config.toml
num_hidden_layers = 10
moe_layers = [1, 2, 3, 4, 5, 6, 7, 8, 9]
normalize_top_k = true
routed_scale = 1.0
balance_bias = true
init_std_router = 0.00807
vocab_size = 8192
max_grad_norm = 2.0
batch_tokens = 65536
max_seq_len = 512
train_tokens = 576600000
max_steps = 8799
dataset = "wikipedia_en"
Below are experts of layer 6 (counted from 0) of a mixture-of-experts language model. Rows are named router (the router's row for the expert) and show model dimensions 0-255. Each number is 200 + 40 x the weight over its row's rms, rounded and kept within 0 to 999.
After each expert's rows: "gets" lists some tokens that make up at least twice as much of what it gets as of all text. This comes from a sample of Wikipedia text that the model never trained on. Tokens count by the router's weight.

# expert 151
router,240,130,171,210,223,181,169,266,168,191,212,224,239,196,157,235,250,193,236,95,273,214,245,175,229,271,247,200,241,211,268,118,168,215,161,156,220,159,198,214,284,219,149,170,283,190,163,177,176,222,131,167,186,244,153,237,126,225,222,165,259,195,253,137,211,175,168,200,232,233,254,157,196,212,299,186,194,180,211,266,222,148,211,174,264,205,198,193,220,269,236,246,269,225,212,190,223,248,243,179,162,245,175,289,241,203,207,221,211,176,242,226,196,249,235,213,231,156,209,187,170,147,194,153,246,129,184,245,179,204,174,168,255,194,222,201,222,183,260,235,344,229,236,216,208,200,183,253,269,259,150,191,176,213,233,177,240,246,203,124,251,138,188,172,254,246,183,187,188,168,232,239,193,233,199,101,180,160,185,244,221,170,235,82,179,211,193,219,162,167,154,253,221,216,247,209,225,232,140,214,216,174,166,219,201,194,240,193,158,182,205,265,208,232,186,134,177,277,323,252,180,184,165,208,155,200,186,229,178,205,158,188,195,168,230,210,203,167,270,213,196,210,148,189,232,157,150,211,225,193,228,216,144,178,233,181
gets: " was", " as", " is", " in", " with", "."

# expert 101
router,221,118,173,233,238,199,182,278,154,188,190,221,231,207,154,216,266,216,257,93,221,207,237,214,207,269,260,216,233,198,252,126,136,222,160,161,221,156,192,194,284,203,141,194,277,189,161,160,158,197,135,152,216,245,166,233,126,260,204,168,257,215,262,157,196,180,189,198,226,213,274,162,165,212,268,164,198,157,204,260,227,130,206,186,247,208,202,188,238,228,223,228,283,215,204,186,261,231,221,199,166,230,169,296,243,194,209,215,216,215,249,200,165,257,219,208,221,166,217,160,212,147,215,162,234,167,208,233,138,226,192,183,255,171,219,167,197,155,270,235,334,237,236,200,194,204,199,216,257,273,163,200,171,187,235,166,241,236,195,136,257,162,178,177,272,223,195,195,189,189,220,259,182,223,186,89,147,165,162,247,241,171,205,88,165,196,190,184,154,163,164,262,217,223,245,212,223,249,143,230,200,153,195,243,179,190,225,171,169,183,196,268,228,222,147,136,185,260,293,241,187,176,164,204,156,206,191,221,169,224,161,166,157,180,227,227,164,181,276,215,194,247,158,208,250,160,176,184,185,160,214,240,134,166,223,166
gets: " and", " at", " was", " two", " his", " to"

# expert 8
router,206,248,185,231,158,165,171,221,169,194,193,195,227,219,152,241,146,261,229,152,228,174,216,230,183,195,165,172,231,243,227,147,209,220,171,204,268,198,185,241,328,170,175,191,208,217,164,158,244,188,200,213,196,261,214,203,173,210,187,235,213,207,227,131,229,215,184,138,195,193,203,236,144,200,212,127,181,211,282,217,229,234,196,198,190,193,220,153,212,237,217,163,251,230,212,118,229,215,251,167,193,238,234,260,212,233,125,185,219,177,228,154,192,228,249,202,216,158,265,186,224,113,95,126,224,197,276,264,174,277,192,220,237,230,215,209,180,213,267,245,257,211,182,166,179,240,186,219,244,217,171,98,181,186,173,241,146,241,160,224,237,163,145,226,188,231,152,185,192,175,271,255,217,257,279,156,225,198,151,167,293,137,241,176,227,178,105,177,227,144,238,188,221,178,238,195,220,266,257,202,217,141,130,235,131,177,248,174,181,225,177,205,261,161,157,204,219,179,225,286,201,193,246,219,178,122,248,128,193,249,237,188,205,179,262,225,137,233,266,174,223,171,272,253,194,263,207,188,181,253,196,235,107,231,234,174
gets: ".", " The", "\n", "s.", "The", " the"

# expert 1
router,267,211,215,255,161,214,249,135,245,201,192,168,189,224,180,209,236,238,166,214,137,253,164,162,156,159,175,164,153,189,141,207,217,267,164,184,213,148,107,145,148,209,238,248,186,258,241,274,156,159,191,226,205,211,226,196,265,183,176,182,220,190,125,171,172,189,221,281,202,244,183,300,259,174,251,260,223,248,202,197,212,186,183,153,196,176,189,219,145,246,225,146,141,177,259,160,211,172,179,207,134,216,210,162,216,220,241,164,175,219,168,237,197,174,245,237,167,265,198,161,208,177,107,254,180,220,162,211,196,215,201,232,213,188,278,269,201,247,199,221,153,154,213,222,232,199,167,151,133,169,160,263,197,158,237,227,198,203,165,262,227,206,110,211,160,264,182,187,239,225,223,46,186,276,260,209,220,228,220,180,150,253,244,191,234,210,205,151,172,241,217,180,148,140,178,244,198,182,203,159,206,245,256,185,190,280,252,250,135,212,184,199,243,267,208,214,181,133,200,249,245,203,188,215,161,264,231,171,169,186,274,191,165,238,224,214,174,224,156,193,200,237,162,211,213,189,221,240,234,130,126,253,267,182,228,120
gets: " M", " m", "m", "us", "a", " h"

# expert 137
router,241,239,214,122,222,212,215,208,244,125,120,185,216,164,210,199,104,218,190,177,179,232,209,211,224,212,250,182,218,216,194,146,188,204,252,223,199,173,217,186,197,170,254,138,149,172,282,196,202,181,218,221,237,204,115,160,260,188,168,189,129,221,204,298,181,211,173,214,153,200,201,226,160,267,183,204,142,252,180,204,227,257,252,159,221,121,234,274,183,175,180,136,182,217,220,193,172,220,146,99,286,280,112,164,186,238,198,115,190,224,222,196,144,98,124,227,149,171,202,222,189,192,191,143,173,292,205,169,152,163,175,196,156,189,240,205,183,213,165,234,191,220,176,189,261,206,191,118,143,216,106,256,157,147,176,244,249,184,184,198,263,140,174,263,226,180,187,223,234,176,154,164,211,208,224,223,241,238,243,202,236,206,224,238,229,134,195,253,117,204,163,187,202,132,170,198,154,196,244,227,235,186,235,264,230,208,200,210,162,156,181,175,134,179,207,255,137,165,156,129,184,165,210,156,134,198,231,218,196,199,114,181,190,245,128,169,174,190,268,153,171,149,207,219,223,204,195,165,146,222,172,197,158,186,206,226
gets: " the", " a", " first", " this", " other", " The"

# expert 24
router,109,192,180,235,114,237,184,223,223,258,168,202,157,193,203,253,151,230,132,187,149,188,193,163,216,185,228,200,152,211,182,190,170,194,244,189,164,198,192,236,183,154,186,195,213,245,197,243,235,234,197,182,123,173,255,180,191,215,216,231,195,220,185,202,191,164,210,206,196,219,168,204,149,206,186,257,228,137,163,279,226,222,99,214,189,206,249,230,263,240,208,189,191,225,127,167,187,146,269,215,171,195,208,215,227,159,178,197,287,167,255,150,122,226,159,201,116,263,152,200,193,285,170,304,242,225,250,212,180,180,241,268,145,252,221,263,245,203,276,204,172,220,127,229,252,99,205,155,131,182,252,193,266,147,222,189,167,206,187,189,196,230,220,247,202,333,235,187,199,213,210,208,134,145,268,150,158,243,258,161,229,259,177,224,159,164,246,192,178,194,209,148,241,133,208,193,188,163,176,217,152,163,233,217,190,165,206,242,194,240,175,188,207,171,198,229,259,207,171,230,152,203,232,179,209,174,128,149,172,104,176,272,241,201,209,190,270,212,231,223,140,203,187,260,128,237,198,181,218,164,200,242,267,195,121,185
gets: "\n", "==", "===", " =", " ==", " information"

# expert 146
router,249,124,183,217,217,187,171,265,171,195,207,224,231,199,164,240,248,183,225,103,288,216,249,162,223,260,247,212,243,210,268,122,169,215,169,153,229,181,195,203,283,207,147,158,275,201,175,169,184,225,144,173,207,247,143,231,127,235,210,169,251,183,258,126,208,164,167,207,238,229,259,148,200,200,298,177,202,189,222,259,249,166,195,191,244,210,207,197,200,265,235,236,290,216,216,211,235,243,231,182,159,238,165,309,234,206,211,216,220,172,248,238,196,251,248,218,228,149,216,179,178,141,205,158,246,120,191,238,188,217,171,174,257,185,218,184,202,180,271,246,343,218,222,209,213,212,191,234,257,246,155,181,183,214,232,184,247,244,189,111,252,151,186,156,260,234,192,192,197,168,226,241,185,224,216,104,181,149,176,240,212,155,213,79,183,216,193,218,183,181,148,251,219,230,242,193,230,199,156,224,209,146,177,232,195,174,230,182,154,194,204,272,213,238,176,142,174,267,320,241,181,165,164,210,173,206,210,236,179,206,153,173,178,170,221,216,193,179,265,193,183,221,142,193,231,173,154,215,222,199,234,226,127,172,218,187
gets: " and", " by", " he", " He", "|", " for"

# expert 77
router,197,142,219,253,182,178,215,221,203,211,185,161,163,185,140,252,212,241,172,212,180,137,194,199,219,237,130,136,178,195,209,212,170,110,186,128,257,213,196,238,179,174,212,203,196,194,308,206,153,181,177,160,259,224,201,175,200,237,198,187,203,270,204,312,222,233,220,177,208,198,252,189,208,214,197,182,204,224,174,168,191,217,201,334,180,109,169,213,198,218,175,242,161,203,119,180,200,188,185,206,191,190,140,138,261,229,157,196,194,242,242,211,216,199,169,126,289,253,274,213,231,215,254,201,194,216,186,196,181,226,196,243,241,202,150,143,180,190,228,230,220,215,245,166,247,145,179,168,218,135,190,297,183,213,130,164,170,168,197,238,210,281,173,138,149,197,169,207,230,189,212,129,213,223,241,228,237,203,167,207,89,184,163,197,242,217,199,231,191,101,184,178,226,250,231,148,147,205,281,128,246,180,184,234,204,98,154,265,277,254,151,220,190,276,196,173,222,170,213,181,150,138,246,199,242,196,239,198,176,176,201,212,203,228,198,186,119,149,107,186,150,222,193,190,195,127,284,208,232,177,164,230,252,180,203,176
gets: "f", "it", "p", "et", "w", " sp"

# expert 112
router,222,142,199,235,195,112,201,176,232,167,204,201,208,189,140,116,267,176,145,171,233,241,224,234,249,240,205,144,246,203,178,179,215,244,170,197,198,271,278,217,214,225,196,154,273,154,128,207,253,187,202,192,259,226,168,157,196,226,155,225,262,189,197,174,191,242,168,244,232,209,247,182,194,261,280,163,220,202,155,256,225,148,265,222,245,185,176,224,192,213,196,228,228,210,201,180,207,282,241,215,131,127,186,190,231,222,201,237,214,189,203,225,200,247,226,155,276,188,238,197,276,179,238,110,208,183,192,228,189,162,203,179,207,156,248,194,226,162,253,224,258,189,240,232,228,240,232,272,297,169,212,212,216,217,286,237,271,205,235,132,270,217,202,202,238,239,191,228,247,199,241,258,157,241,241,140,149,204,216,173,199,199,239,115,187,265,252,245,177,226,145,194,193,232,195,258,215,197,224,133,232,191,205,140,162,172,288,194,142,121,196,275,205,275,211,106,199,263,231,254,220,212,264,211,123,169,148,197,202,138,191,185,195,185,214,200,240,248,215,229,163,199,185,253,203,115,158,210,183,190,196,177,122,145,218,245
gets: "\n", "==", "end", "ance", "===", " support"

# expert 139
router,261,242,243,151,219,124,207,233,157,208,196,241,174,162,166,216,123,201,253,179,240,220,148,239,230,229,190,138,237,243,234,267,224,155,227,167,202,224,173,165,186,261,201,264,281,218,160,279,228,243,152,212,210,218,197,203,173,244,101,242,190,227,237,221,193,128,223,222,225,262,231,174,170,196,208,216,193,241,216,221,212,225,191,243,206,252,229,199,192,231,207,257,173,225,170,173,263,176,246,213,172,169,235,122,234,197,180,227,140,213,268,196,255,247,272,290,199,273,158,269,160,167,215,237,234,258,169,208,253,151,206,261,123,197,273,202,278,183,219,183,214,210,235,181,170,232,174,272,167,207,180,226,265,218,280,250,190,236,238,229,268,190,199,223,192,224,209,208,206,213,188,273,190,175,201,218,170,197,228,230,214,191,248,225,216,218,165,188,257,156,224,256,268,271,147,242,208,253,181,243,243,218,277,241,234,158,176,211,184,142,197,244,195,219,209,161,223,176,213,181,227,243,128,195,200,310,172,214,220,199,214,252,165,190,217,236,270,248,224,203,144,148,296,166,188,189,211,228,266,267,223,251,270,146,277,241
gets: " of", " in", " on", " at", " from", " In"

# expert 26
router,186,209,146,168,193,243,156,250,98,218,169,161,224,147,176,186,135,168,228,170,176,237,141,119,311,288,209,209,178,144,202,229,159,150,94,174,253,188,221,157,194,215,186,163,115,199,227,223,253,243,159,251,238,151,167,235,160,241,128,177,187,202,188,175,200,179,228,169,207,143,243,184,177,173,226,192,126,194,166,256,275,221,191,251,139,320,202,214,179,257,228,223,219,172,162,191,184,161,212,203,187,137,267,199,263,128,202,114,197,254,229,223,258,168,236,226,165,265,233,274,220,269,309,213,180,163,188,189,177,255,197,242,206,208,205,176,238,199,212,146,156,213,210,231,232,193,155,219,168,193,197,168,155,91,243,195,85,224,169,184,124,189,213,219,216,177,167,221,169,182,215,252,218,203,293,269,200,186,141,146,279,236,216,216,205,173,179,215,235,150,197,220,220,227,238,182,198,178,213,210,162,209,172,245,251,186,161,247,214,141,179,255,236,205,225,238,170,261,192,182,205,230,188,233,181,185,210,262,201,220,162,212,144,214,198,233,255,216,202,164,215,245,255,164,187,244,205,200,219,206,218,156,203,186,237,222
gets: " of", " at", " p", " P", " St", " v"

# expert 58
router,134,228,244,175,220,163,213,203,223,203,225,245,217,153,186,231,172,227,275,194,164,215,128,249,220,236,256,290,198,206,218,163,188,143,195,130,197,235,245,230,256,229,267,232,208,183,175,176,197,160,212,225,182,170,269,222,165,269,147,274,223,248,224,173,176,213,269,139,223,304,211,135,174,201,206,250,224,229,231,158,261,144,235,209,230,262,184,224,280,176,139,213,171,255,275,207,217,212,269,174,267,203,250,208,58,168,191,220,198,216,245,165,218,206,213,170,195,198,230,294,252,274,216,254,220,214,106,205,198,161,221,232,210,180,210,174,190,220,121,243,170,222,173,226,198,178,191,136,211,233,238,178,244,186,243,245,233,158,212,237,235,258,190,241,180,142,211,253,210,263,240,192,208,210,235,279,238,237,193,281,138,220,155,257,194,194,323,205,179,169,173,267,221,264,147,258,228,212,153,231,148,236,207,271,243,213,211,188,160,203,166,196,211,226,173,176,202,198,178,217,252,200,180,165,154,229,246,231,235,170,168,229,198,220,214,171,201,172,171,217,227,172,207,257,157,213,206,245,249,241,257,264,227,222,236,233
gets: " of", "ag", "y", "st", "ad", "ig"

# expert 31
router,195,243,174,254,181,184,229,208,184,214,228,194,213,154,152,138,164,171,164,186,186,164,153,230,197,228,225,151,219,198,236,190,186,197,175,180,163,193,183,251,266,182,211,249,233,146,180,251,252,164,306,206,128,217,224,210,199,246,178,159,230,167,212,197,275,228,169,247,161,263,270,196,197,248,227,173,163,200,290,200,228,168,154,200,178,170,213,130,245,207,266,226,248,180,230,216,194,164,225,198,275,246,195,157,250,205,265,247,91,145,238,225,217,191,193,241,239,203,212,250,200,175,152,211,144,188,239,202,208,219,265,206,175,187,193,112,222,198,238,233,200,233,228,291,67,185,194,171,224,176,126,173,182,201,104,187,213,237,213,218,158,218,238,205,185,182,268,153,164,225,151,172,201,213,199,262,195,173,122,194,292,283,114,227,170,200,196,143,172,225,230,251,164,241,204,180,217,237,278,173,160,300,174,207,264,129,154,211,160,144,171,180,233,164,173,244,107,190,183,204,225,217,175,261,230,178,217,157,214,186,163,240,201,252,213,285,156,190,238,223,217,223,202,240,136,224,183,164,215,193,240,155,124,235,208,204
gets: "\n", " =", "=", ")", "\"", "==="

# expert 128
router,244,286,228,170,174,185,116,195,217,167,173,202,240,196,220,168,157,222,199,136,214,231,193,189,229,185,180,257,189,241,221,136,210,138,181,157,205,182,264,224,227,182,177,199,184,93,152,206,150,196,162,193,164,132,168,219,243,124,194,197,231,239,165,298,185,122,173,216,209,190,179,254,223,187,176,278,164,240,177,205,153,141,195,176,230,217,189,233,259,248,221,242,212,166,211,190,203,220,256,152,213,240,177,198,223,197,191,244,175,197,186,150,173,199,131,123,275,190,182,227,187,191,286,106,163,187,137,218,203,124,273,248,183,172,225,188,277,245,207,117,230,172,186,225,241,144,152,235,202,185,225,150,174,159,253,166,150,275,200,187,192,205,256,267,144,251,139,149,161,269,180,159,150,211,238,205,220,170,209,162,215,250,202,193,225,197,207,128,187,136,212,205,218,153,203,254,237,248,117,226,264,208,142,164,333,245,231,309,258,215,154,195,196,204,174,183,195,190,180,215,163,149,155,229,164,159,206,260,180,226,190,247,172,153,211,198,215,168,221,255,210,264,193,158,197,145,168,194,206,149,196,184,200,256,195,191
gets: " as", " that", " In", "In", " but", ","

# expert 66
router,256,149,176,222,221,174,179,269,160,204,209,211,238,182,159,231,247,183,237,95,297,212,238,179,232,272,238,180,253,224,261,122,166,215,169,180,230,171,193,196,278,226,136,168,287,213,170,176,196,217,140,169,196,240,157,230,125,231,195,163,236,188,260,143,208,167,183,206,236,224,267,146,182,203,290,170,194,193,223,263,242,156,212,187,252,212,222,185,192,271,230,245,272,219,200,198,234,233,243,172,142,225,177,286,233,204,213,220,224,175,254,222,205,258,259,221,222,165,199,194,182,146,218,171,239,116,195,233,185,206,182,193,241,195,217,194,220,177,268,245,335,212,238,212,207,202,168,245,243,263,146,193,196,225,237,190,240,238,201,136,245,155,172,160,253,237,185,185,194,162,240,244,182,203,203,101,186,132,182,240,216,168,238,82,176,217,182,228,185,157,152,249,224,251,229,201,219,221,143,213,209,159,190,242,211,163,236,182,129,176,186,272,204,223,181,134,175,277,315,227,190,180,143,191,178,221,195,240,192,199,148,188,182,160,237,225,213,166,271,197,186,212,151,202,240,162,149,205,234,214,236,226,149,148,232,193
gets: " of", " in", " to", " for", " on", " by"

# expert 18
router,254,124,181,219,222,215,150,252,179,184,191,225,236,180,169,252,242,168,224,96,277,201,252,177,221,247,245,209,252,221,261,119,157,222,154,149,213,171,182,201,275,211,152,172,275,199,161,165,168,223,146,177,196,241,157,221,127,213,215,171,242,204,263,134,208,150,180,220,247,218,257,142,209,211,290,174,199,198,229,257,249,161,220,187,237,199,222,187,193,261,212,223,277,202,210,192,240,237,220,185,163,231,184,288,237,196,226,217,221,181,243,235,205,272,232,190,211,161,208,169,171,129,215,144,226,125,192,262,185,194,182,169,242,187,239,197,218,165,270,252,344,208,230,216,209,216,188,232,273,256,158,176,173,206,235,172,230,242,204,122,257,146,170,179,248,229,177,196,209,185,237,232,217,230,220,89,173,162,174,230,230,167,232,80,193,205,191,209,179,181,158,249,210,228,249,210,229,200,145,212,212,155,149,241,211,178,212,197,143,186,202,276,208,237,185,141,165,267,324,235,175,160,163,221,184,201,175,235,185,187,153,176,165,168,209,234,188,190,277,187,189,218,136,214,245,187,152,210,207,180,234,214,117,175,222,191
gets: " of", "ing", " to", " that", " with", " for"

# expert 144
router,193,195,231,176,136,188,233,240,153,229,105,228,145,189,130,216,207,199,251,147,225,206,224,177,210,235,208,204,116,221,193,225,181,204,183,234,186,108,167,230,169,230,203,145,254,177,206,131,202,197,143,171,211,183,176,271,211,244,148,182,162,197,197,251,245,219,225,227,215,239,267,147,228,175,235,215,176,184,194,266,228,147,267,173,144,90,227,228,217,203,188,220,160,160,230,209,241,166,124,195,208,153,258,235,186,173,198,220,255,164,255,190,205,219,135,156,193,178,177,203,204,176,260,218,174,208,230,141,247,206,139,169,170,202,254,142,248,199,248,187,241,170,245,169,206,221,262,214,287,277,246,191,172,156,238,197,249,220,186,232,197,188,150,254,182,171,128,177,229,186,186,163,259,251,279,119,153,162,198,215,277,184,176,172,183,161,165,210,145,246,169,297,193,259,152,231,160,167,155,186,219,186,232,278,145,149,120,269,188,227,165,218,161,188,220,166,167,175,220,209,199,245,213,166,167,187,146,197,222,196,158,169,216,138,204,201,271,194,182,206,130,259,228,198,293,240,194,213,295,200,237,251,176,111,248,182
gets: " to", "ed", " with", " had", "ing", " has"

# expert 20
router,184,238,180,242,218,182,185,188,263,285,182,107,228,198,262,217,169,208,187,248,247,185,188,204,193,217,142,167,198,207,198,252,213,250,136,141,196,151,171,158,174,183,244,176,158,190,214,219,159,287,161,228,70,279,150,188,240,200,188,144,125,135,184,221,224,217,205,184,195,254,211,178,195,186,114,174,217,166,157,148,205,209,218,191,212,266,181,217,170,228,237,215,253,208,198,194,213,221,170,225,195,156,212,140,211,191,214,251,163,226,232,228,187,177,228,212,234,228,208,243,188,214,281,129,196,223,263,148,144,212,242,184,149,192,207,189,180,201,207,226,151,185,246,170,181,260,173,192,216,231,236,212,172,263,310,333,155,166,179,169,90,159,284,208,191,208,153,185,217,218,190,233,153,196,202,193,230,169,173,164,202,214,209,231,187,186,166,261,252,230,186,165,225,189,239,220,176,212,253,171,212,164,158,223,207,252,138,206,120,187,202,246,188,209,217,279,166,248,163,145,173,215,215,165,298,100,210,219,195,202,220,182,254,256,102,177,130,313,163,232,233,190,213,161,180,188,223,271,200,195,178,173,130,177,178,236
gets: " p", " t", " d", " r", " R", " P"

# expert 145
router,248,127,182,221,220,189,167,269,173,198,210,223,234,190,159,237,240,185,226,101,288,210,253,162,221,267,251,214,237,209,265,120,171,213,167,152,232,177,200,199,282,208,150,159,275,205,175,174,186,220,143,167,210,244,151,230,128,236,210,164,252,181,257,127,207,165,167,206,239,226,271,151,202,202,298,177,203,190,224,258,245,164,201,191,243,209,207,195,199,266,237,237,287,217,217,210,232,246,232,184,161,241,170,303,234,204,212,217,219,177,243,239,195,254,248,216,227,147,218,182,176,142,208,158,250,117,192,239,186,218,174,177,254,185,218,186,204,183,269,240,342,218,223,212,214,206,191,233,261,254,154,184,179,214,234,186,242,249,183,121,250,147,180,154,261,232,192,196,201,165,225,246,189,221,218,103,182,150,178,240,215,163,216,80,180,221,194,218,189,179,151,254,219,228,237,191,228,199,152,222,207,149,180,232,193,175,232,182,153,197,202,277,207,237,174,140,177,271,321,241,187,166,167,208,176,208,210,236,179,203,154,177,176,173,225,220,193,183,268,192,184,222,137,197,232,171,146,214,218,197,237,222,130,165,219,187
gets: " a", " in", " the", "|", " is", ","

# expert 143
router,220,167,181,117,205,167,222,203,216,232,172,213,241,130,150,181,137,259,224,144,201,244,214,168,177,244,245,310,197,234,157,240,211,196,256,231,247,199,172,229,178,241,269,165,192,166,271,222,261,278,147,222,206,194,140,247,145,277,242,179,82,225,253,258,305,195,190,199,214,196,254,251,213,216,236,223,190,219,264,226,234,173,266,262,145,115,188,297,224,201,204,217,158,133,239,207,201,182,105,219,223,180,188,217,201,156,167,208,258,179,179,210,153,180,165,165,181,152,148,241,145,139,280,279,226,156,268,194,185,204,212,174,195,210,219,196,214,160,236,224,216,151,218,186,252,259,270,219,218,200,182,205,145,214,202,140,237,173,200,215,201,224,154,190,242,186,173,227,162,159,187,191,201,214,267,151,231,238,173,129,281,222,178,173,149,220,215,215,168,267,249,251,142,277,200,173,202,205,190,245,184,157,228,214,130,166,174,203,157,227,154,236,149,221,213,210,219,135,203,167,205,244,235,181,207,218,174,188,216,246,157,119,221,160,193,228,196,235,194,182,250,230,191,258,219,234,229,209,245,246,180,277,169,173,243,229
gets: "ed", "ated", "ing", " with", " made", " used"

# expert 132
router,217,197,296,238,184,175,217,245,258,280,232,170,266,190,263,236,205,190,185,149,170,255,171,170,268,219,148,267,143,228,187,268,192,176,153,187,258,219,168,217,168,225,275,191,167,199,171,209,215,210,188,195,204,219,154,201,195,137,246,223,288,172,202,258,114,165,231,185,134,214,182,223,164,188,224,149,257,183,339,271,238,90,224,202,250,216,250,172,147,229,199,265,230,217,181,192,239,152,256,229,236,161,160,191,267,208,166,187,183,244,201,228,137,230,232,268,213,157,179,138,216,193,140,233,223,203,168,228,233,112,196,275,105,149,231,179,201,207,245,157,183,85,229,200,169,236,187,204,206,187,198,211,217,100,211,189,202,256,224,165,189,135,133,220,241,177,225,162,181,199,207,225,193,156,207,182,168,267,231,180,245,243,201,181,272,191,222,171,180,191,252,272,228,169,204,166,230,132,200,183,195,197,226,255,200,247,189,191,243,200,207,133,165,288,222,176,167,205,198,207,167,186,151,142,218,220,261,227,223,166,174,174,188,177,228,212,217,199,179,196,175,245,227,176,201,258,226,140,177,287,185,169,187,236,186,250
gets: " |", ";", "}", " m", ");", " /"

# expert 4
router,244,124,180,221,222,191,166,269,175,199,207,224,238,190,158,235,246,185,226,97,292,210,249,165,226,256,249,210,246,216,271,126,161,214,163,148,229,181,193,197,285,206,153,168,272,203,182,168,187,226,137,167,203,237,146,229,132,242,206,167,247,185,261,122,208,165,172,209,237,227,264,149,205,200,297,172,207,189,219,266,241,167,202,194,254,207,204,200,197,263,233,239,293,213,221,210,236,248,228,178,161,234,165,303,234,197,213,212,216,175,243,237,193,254,247,216,232,158,221,186,179,147,201,157,241,123,199,240,189,217,169,181,255,188,219,185,200,177,271,244,339,219,226,208,215,210,196,233,263,249,155,174,181,210,228,187,251,252,190,116,249,145,180,157,257,237,191,187,206,166,223,247,189,224,217,100,181,153,182,232,213,158,216,83,181,217,199,224,183,178,145,254,219,224,237,191,229,198,152,222,209,144,179,230,195,175,232,185,149,197,199,274,213,238,176,144,176,270,317,244,191,154,163,211,173,208,202,237,184,199,153,176,175,170,221,215,196,183,275,194,186,221,144,198,227,174,156,209,223,195,234,223,129,170,220,189
gets: " a", " he", " has", " had", " and", " He"

# expert 69
router,180,174,232,219,202,148,122,175,150,175,198,213,202,205,179,147,171,217,171,211,265,241,192,205,263,211,237,214,173,227,151,193,216,216,215,196,202,139,228,257,273,229,191,187,174,188,167,230,157,146,177,196,215,153,214,197,203,200,207,227,227,189,215,213,251,214,134,217,127,187,126,236,277,232,220,216,173,189,196,214,211,211,202,191,317,194,180,199,226,215,230,216,155,178,226,206,165,173,218,177,295,273,218,148,124,163,165,188,159,147,162,183,219,160,181,229,188,241,175,245,150,274,196,187,155,160,187,198,174,168,162,210,209,201,184,271,265,200,204,126,184,166,200,268,173,231,162,224,213,194,187,177,140,158,163,130,148,212,163,295,201,129,228,213,214,203,203,209,127,225,146,186,212,237,184,273,239,204,274,118,144,257,187,186,175,265,225,194,197,163,208,193,227,150,220,195,296,217,162,147,241,224,202,200,236,304,158,277,329,146,179,209,168,258,210,203,225,173,226,172,219,257,193,214,131,167,163,149,152,265,211,198,282,189,219,210,261,151,177,229,301,160,186,118,181,242,217,273,241,227,141,206,238,259,181,190
gets: " as", " a", " \"", " became", " As", " Am"

# expert 9
router,251,230,184,209,187,185,273,260,226,210,194,242,217,232,211,234,277,236,167,147,204,149,246,205,199,212,174,176,296,229,101,209,182,183,196,217,188,192,151,217,229,209,191,225,216,62,192,142,194,197,236,218,148,243,167,202,184,185,208,154,142,203,129,218,230,142,275,188,208,199,178,216,281,181,196,83,260,228,216,214,289,195,149,236,147,209,238,148,198,259,202,254,190,147,171,255,236,111,155,281,259,210,219,127,234,245,232,181,217,167,287,225,164,181,190,190,226,174,137,210,195,233,117,163,152,180,221,245,273,227,140,233,123,166,185,156,131,209,149,215,126,176,244,188,179,164,217,165,238,220,234,160,232,173,197,175,216,155,197,202,190,183,250,185,214,177,226,176,236,137,240,245,165,208,234,256,192,191,171,210,175,190,130,195,168,259,271,144,275,227,174,198,176,181,122,199,260,253,187,196,151,250,235,175,187,233,186,203,257,166,272,225,212,196,199,175,109,222,174,212,140,189,212,201,221,236,231,206,194,169,167,208,175,143,282,220,175,222,193,221,200,187,214,220,152,195,158,211,211,216,250,246,176,193,115,213
gets: "\n", ";", " =", " American", "er", "ist"

# expert 91
router,244,129,177,219,223,188,170,267,176,195,208,222,234,196,162,241,246,184,225,103,289,216,253,167,227,259,250,212,242,213,267,125,165,216,166,156,226,178,195,202,283,203,150,163,273,202,175,169,191,226,144,170,209,243,151,227,128,238,206,167,250,184,260,125,209,166,168,206,236,229,268,150,202,204,292,175,205,193,223,263,248,166,202,190,249,212,204,196,198,264,235,232,292,212,218,211,236,244,232,185,162,237,165,306,236,203,209,219,220,177,246,239,195,251,249,215,229,147,220,185,176,147,207,156,249,119,190,240,193,213,169,176,259,185,217,183,203,182,275,251,343,215,226,211,208,207,187,234,259,248,154,179,178,212,232,184,249,249,190,114,248,151,185,157,259,234,188,193,205,168,226,242,187,224,214,103,181,149,177,238,210,160,214,79,180,216,195,219,184,182,151,255,220,228,238,193,228,200,147,224,201,149,181,235,192,174,234,184,153,192,204,274,200,236,174,143,175,273,321,246,186,165,167,207,173,207,208,237,179,206,153,175,176,171,223,217,191,181,265,195,184,223,143,201,226,171,152,211,222,198,232,222,124,168,220,189
gets: " the", " and", " for", "|", " that", " a"

# expert 33
router,282,126,181,223,227,188,171,201,182,163,201,218,213,122,149,146,203,212,222,133,213,265,236,199,229,180,233,233,217,142,231,195,193,171,188,252,185,203,266,264,242,206,185,244,225,255,214,182,232,164,229,292,278,241,166,141,224,141,213,206,277,214,224,179,220,303,232,173,251,183,246,177,179,179,163,202,186,220,198,143,249,250,256,172,190,234,190,222,252,244,216,209,260,236,157,168,208,267,205,222,157,161,183,280,227,193,184,168,180,190,101,225,135,264,253,188,261,201,156,182,242,263,165,197,205,205,187,196,217,276,256,148,233,238,160,244,163,147,187,286,210,162,261,147,137,195,128,227,156,218,218,231,217,224,195,175,138,135,158,176,210,201,161,221,186,155,218,188,181,185,143,173,176,167,173,264,184,144,189,177,183,224,242,150,196,244,203,199,175,238,175,190,123,185,174,233,233,188,193,244,225,169,175,228,159,191,170,180,233,168,171,216,136,262,198,175,130,209,233,201,199,211,184,197,234,296,149,124,166,243,225,154,223,254,209,233,196,231,256,120,155,187,237,167,113,264,153,160,154,259,268,145,195,164,160,162
gets: ",", "s,", "e,", "a,", "),", "es,"